Weights of a small mixture-of-experts language model, trained from scratch on English Wikipedia: a variant of Adam for the experts, 497M tokens.
Below are experts of layer 4 (counted from 0) of a mixture-of-experts language model. Rows are named router (the router's row for the expert), down (a neuron's output weights, with its number) and show model dimensions 0-127. Each number is 500 + 40 x the weight over its row's rms, rounded and kept within 0 to 999. Numbers have three digits each.
After each expert's rows: "comes before" lists some tokens at least twice as common just after its tokens as in all text. This comes from a sample of Wikipedia text that the model never trained on. Tokens count by the router's weight.

# expert 6
router:560482410539533479507500496502507508452460480510533438505400508526488453497489479448505561475485506505523549495551508489539526498495524532548540576574450449472562548586427495523497445542499495464461524490507477468555539528557528456488519523519472441630520491566441469512485487493501515494502551518497454473552570437561467449535533444578433464512541502521516545505545489557468456493482
down0:436492483517507458525528437531495481475552507526508534507569487489468529513441537456583582553485524530552461489506514465523524377539506577518445474506490464471516546572452457485449499519423481470502451451459462477459538457482556448525507466485471548466540481469544405517506542598509570483457476513463516602541475469514508540484483533460478556472469481522524475541547494499516527451539
comes before: " |", ",", ")", "–", ".", "\n"

# expert 28
router:540466474534496513529427512466546549436489528473474542479479501568481519545484575480504531524543469474540516468538526526554470559536483528513519553507513455553589499494488542430487465488522580491464480440560473474575504497500416443555523491527528501566510473501442543456541450527489499532474533523505468495470550463542401483493532460554426525583453497441494606495483518460438468470500
down34:451459573502517464520503562486510449532522474469474550477497561489457462476479518510455523513386483471529535499481495520461463524446482570526480512376475495509493540467507543443477511460454461538509498430533506476450435481487505531512499469501477537438440493597546559454437458508482529553490521475500470497444451461472520548539535464478446493581460560467552516458561518456555539511583
comes before: " of", " in", " to", " as", ".", ","

# expert 12
router:564473394519524496543513608485520480433449513499462496477510436492510498520520477436444534426526518538452544497518508491450447507554522436502496532587420454532506500558484548462478444556538499508545535495527498498544511567521470458599513537474537466538461461536433506557526444484527530560562504576518472458503512474542497505490525418535487528495495518451491540486479440513498472570486
down0:443532472547476525469470514524460522563560499512458516490489478512520572489458491533488466488508514513468504562509405480574535505561465522517448461594496542533510481499475534508394463466589462499520463499422560501490484486415470462490507566513535502455499466458459465458444521489531467543551531499500479551479464487519610586515527446549481531539580517475477566474497472506509419501505
comes before: " |", ".", "–", ",", ";", "0"

# expert 14
router:533505406554589427486447524466548428442544530501481483494442456511481487553502542495529496467502534526436452427540468504492531553501445488458480600571455472521499448543501505484520427442607489480507575488552495512537548516520489433504519547449502504547463496496435524511587486538554493491503518510481439449468555495540457491504520436520461539516489484476489513513525518533473422501510
down0:507430455563526529537586541471532447565415457463491519556508544449487467483487480553546497531447534528474487510589497491521425490467504507510413491463506501525482511487491467513566528466457471469532448460472534443451456496486444533451506494510524484483603451544484452473504507528549554516444491516456495511496451461483493438560507489490456560505567553476404439535473469543523560445508
comes before: ",", " |", " States", "%", " York", " ("

# expert 25
router:557471403479512470529483500536444504495401511441472480514478492569478425517426508499496476514519503471466509443520511535547496480508482452510549545513509498536473470489519578435485476463493503448500543446518477453557534564535487449569465513459472432625478510455459499496539522411507500449528528485524564496547488489473487546508494448604462458509443408475458498473511526543544478482508
down0:508486494513515492472459546527531422509544510454525509544443568549520483499478491442543433563502487455465540469554492497510459406504465550471451543436562457442504485533537463458465537531412554569487494577531501574525509506498516449540491445447463494534500466472501503509506486474480560509497519528409497465499565487454486464495362479464465503467491435528541565446529493485546506479473
comes before: "=", " and", "\n", " but", " which", " who"

# expert 22
router:578497403486578454496443511464500489487457478518426447449450488529502475549464476455474522442471464527519546481484473543450464561532494516509500544561429446608506477521514537435501525560459517469456540528531489509596525543521460425515538559478522471543439515506462513521515528547516493435522559464480484492495514466558495446530478436537485448490461498493554501554504555446441470501459
down0:465529467516442512513547471503445581477497473488464462527544499448497509550501481567535525524414545503529476554513506514504512494505547486535545563524526531539501529548533455478475534467525509514476416485516518538485510418555504441524458599531461511515476505466505511521516559444509534551429500456536506442486479537484527649506579498467557463474577541463504458428489468460455491426497
comes before: "=", " |", ")", " (", "N", "{"

# expert 8
router:585515425442504428497524521529576465449493587503425494493508515605497474566485507468428513497505543478476540486491515511509461572484481526467539577514522426488519526494517571446499477515474534468458542437557486524501604527533444464498490482510561488536492479514443503434506473513486452464509540533543500470522545438513463450541538416561490515491486475454539518548500505544500427547478
down0:483490462539468552498455497476553515502441543474517417486532394486583469534485512544451481443481542489558480476497497475425545560527514508451532485517544540527483472583419523492498514496550507568454514448463476461493493502526506443504482458442489455498498514532526440497507489506482460563528566481536496468457499669529581464510490461474555459484519529560495461489473520479527478535550
comes before: ",", ".", " of", " and", " in", " ("

# expert 0
router:522428424484504458537414519509481587486541499506503468492444493497500493544506545524493510439499511534505585497501557528526507511526460443505509511483444445553500561546466528511522501489526559514497527466523483501517574570580456433497588584480507508527415487513448515426500562504517463490529488470554482420510550495585449516580527458578527454523537465463470466536489503527523472452483
down34:492495501524521530471517504532471486573449527505462491534571538463492441573511451450516534517525538456463438471448500510487569343504430536464469461484490449462536491501481480445576569500511506541494480491485540549432478482507469454494508510532432533513577500553458495498546511442513490594486511591454454507551514523520529496485488489512497514519571513483502475483569532498424557570512
comes before: "\n\n", " The", " In", " He", " It", "The"

# expert 23
router:493441447485520506448517505532570457410490523580424512498442460512458577500475539479535487460467491510476529485530582556536468503514509445503502510546469523521497527501507486474496484530547512460552499467529458529560530522445456411530566501493501381508453526559437460486519547471541468493457458448519451459525540476556457524511583511559553477529504425480532557460538469500487428518522
down0:543526510601513503503554535540490453528511545506554527503453547476527567471439502487497443430447434558425478481482445537564456480444501534474508530470494600489542481481501501537500530444509508503577440569531505535455474623503482494498454512456452523567501510470492430540485496511492503543456531536527524517483511515540446550508483433455523533515523582457507491461566503496526557491441
comes before: "-", "|", "=", "The", "In", "On"

# expert 18
router:512458477498521480529494518544499509471468473466466475480462464537520452528481490461532511508584456462487591459587482562473514621525486514504508549468538471496551540557463501499507477451483472496479522443560519534576522503555488421540512535515566477533418534488439543494485529509532489449531513496505484448571579450568507465535574494574439422466453438508514578481491482518476514507507
down0:405459501495538557456413511554487563455505600467474500478487523436519502489490410490495556492503479431552460522418472503484559426494498542514489437554487499546520456513516519529464528466471498511503473533568560445464467527546499497482461546528414509536552457494502524503504530543463515542489509484537532531543478533505443562500507442421540439446534548511444538456526497578494526485549
comes before: " of", "s", " in", "ing", " to", "ed"

# expert 13
router:624482480492491510480468508510549499500531525551414462449470514538490512508485543474484516439582460480504476474492497457482462503542528416505511510498469479551522494504488516492483455470563492457518581478552501488513527461566519449554557532459510393614469475525487572468500437524511466548552555518520498440524515477543421497567523501518457479480481431511445512523468456561468487455430
down0:575492485455436513507467550566509507492528466546514445497450433485469534507563527478516518418485490516542497551557490444500548498514502437511554504520503393493444453410541543490499463563504589519455488582399427498403514441554473487536548482454507515503511417468451552492469488504514505504439484426459477462494477501527481458534511531463522499486496495488500538477485561484491469528521
comes before: "\n", "  ", " 0", " 1", " 2", " 3"

# expert 27
router:562466445435500507523497544518504553456508523518516461462450501486563506504463506463482525469494452513543489523491503484476502518470503440502499597560431481519495426515498481455462468538595545405548538527540560524547550486527496407575581469514478443500433464561415478509571449467543484423520479497536464459479503463529517493543536471550466481436520448472552484477492512485449471530497
down0:531494517508470489500491473520498533553434457458472452474516533450557467507460465548472490494530473480445450463546517496450525579449542536488486443510548548511485549457443412562456535421542463467510443522482445453511467444421503541538555483556525533494505557423494473495548543499586499546507469507515522417466438524517504514576502494567503495491485530571481423455537502543488568472509
comes before: "|", ".", "-", "ight", "D", "w"

# expert 16
router:549515464462528531525580567497546539491500529514451508511439440485492511540505494520411512495466472428472474444490529501546422489496523472492576531563497444549512475517568545461526511441517523505465596515529496549554573535570501471557555519461493459512420492512453555498513547513514545463557573495464485444452469449538496485497562452526508450523475434444499581506538492457490491544514
down0:520560517468464529504439471496483507500468507534445541527514494528510566535462490561559503518521481541532505453481499435536385522477618486568512482507476538493536463556551438491531592492526478516492522521447534513509517542564518415494480522431513522593533544471527532489444529484494586475487484540522515522441498503477565531545461569534404532516489467548422496521552514499486489483473
comes before: " the", " a", " be", " his", " this", " 18"

# expert 3
router:526494451416573535479567484485501563444575512496452487444426502466530505544554485483452558469560503433497509486513539495567457499530457447531529515548465466549603487498478480519518445494515532465476536470515510471522541544536509427518490499527444493520430470541443523426500490505539505534516504483508503450454442499520503557531547497558465478446508445434453602441520503544431456516515
down0:549453477509463475493482530467527457525583515544505494424531468505547455487437495534450512574485527457551523474552495572508452488492500418448520451435455490546564503532536544492486460528558553498483544503576550498475502521530476517468573480488446522401506439407566475489442514527487466503486503491523512460473507538586508524549504494424482453485530564510450514442436497457494460443514
comes before: " the", " a", " his", " to", " by", " that"

# expert 31
router:614521504455528475507457497470525495482536479551469482477467517560506505538507481438511522449566497518465452478566558545498407512528562403455468508501521475526505474528522541443554497490574534518537602460506532413577504537588493449517542500477468457578502432529474523459533479536523444494530496500580469447513523501536519495577533510508465465496455446499463503506511523492447466503477
down0:558558499523482496472526459423518541586476493528526561495589577529550423483500517501507435510496508579500488534500502475468529491462412453438519538451494521486437528493511440618493501485516496502576568506527480492412538515491516567463595566527491551455540583520506512568515513492503453528526498498500510496498474558459518559475523473433525561508506526491474469546492493533506502504463
comes before: "\n", "=", "  ", "\n\n", " 1", "See"

# expert 29
router:596478396500552496549463488429534502494456522564468507482499542584538514487487490439483543467585498497470514447510566513439513510525438435496510637519474455528506505472515527459530512518509521500488531491520482522529552526538523493502526525540549458506475492528455500457570499471527507525517518505472507477460580484547405456543487404577448506527543429479514478493523498522442453540517
down34:442523538511454561553533487510508517464490483506483573468497462437504436500455509483492482517542586522536489472541467530489506505455439510488554422463524500464533532477480478537463488456545445531471462493466522481608504490512474420486470536485504489504497496480464533479487452498501567516524451475526474536570504418490610474540545617468541421560436533564510574497484451523464537532470
comes before: " |", ")", " (", ";", "L", "'"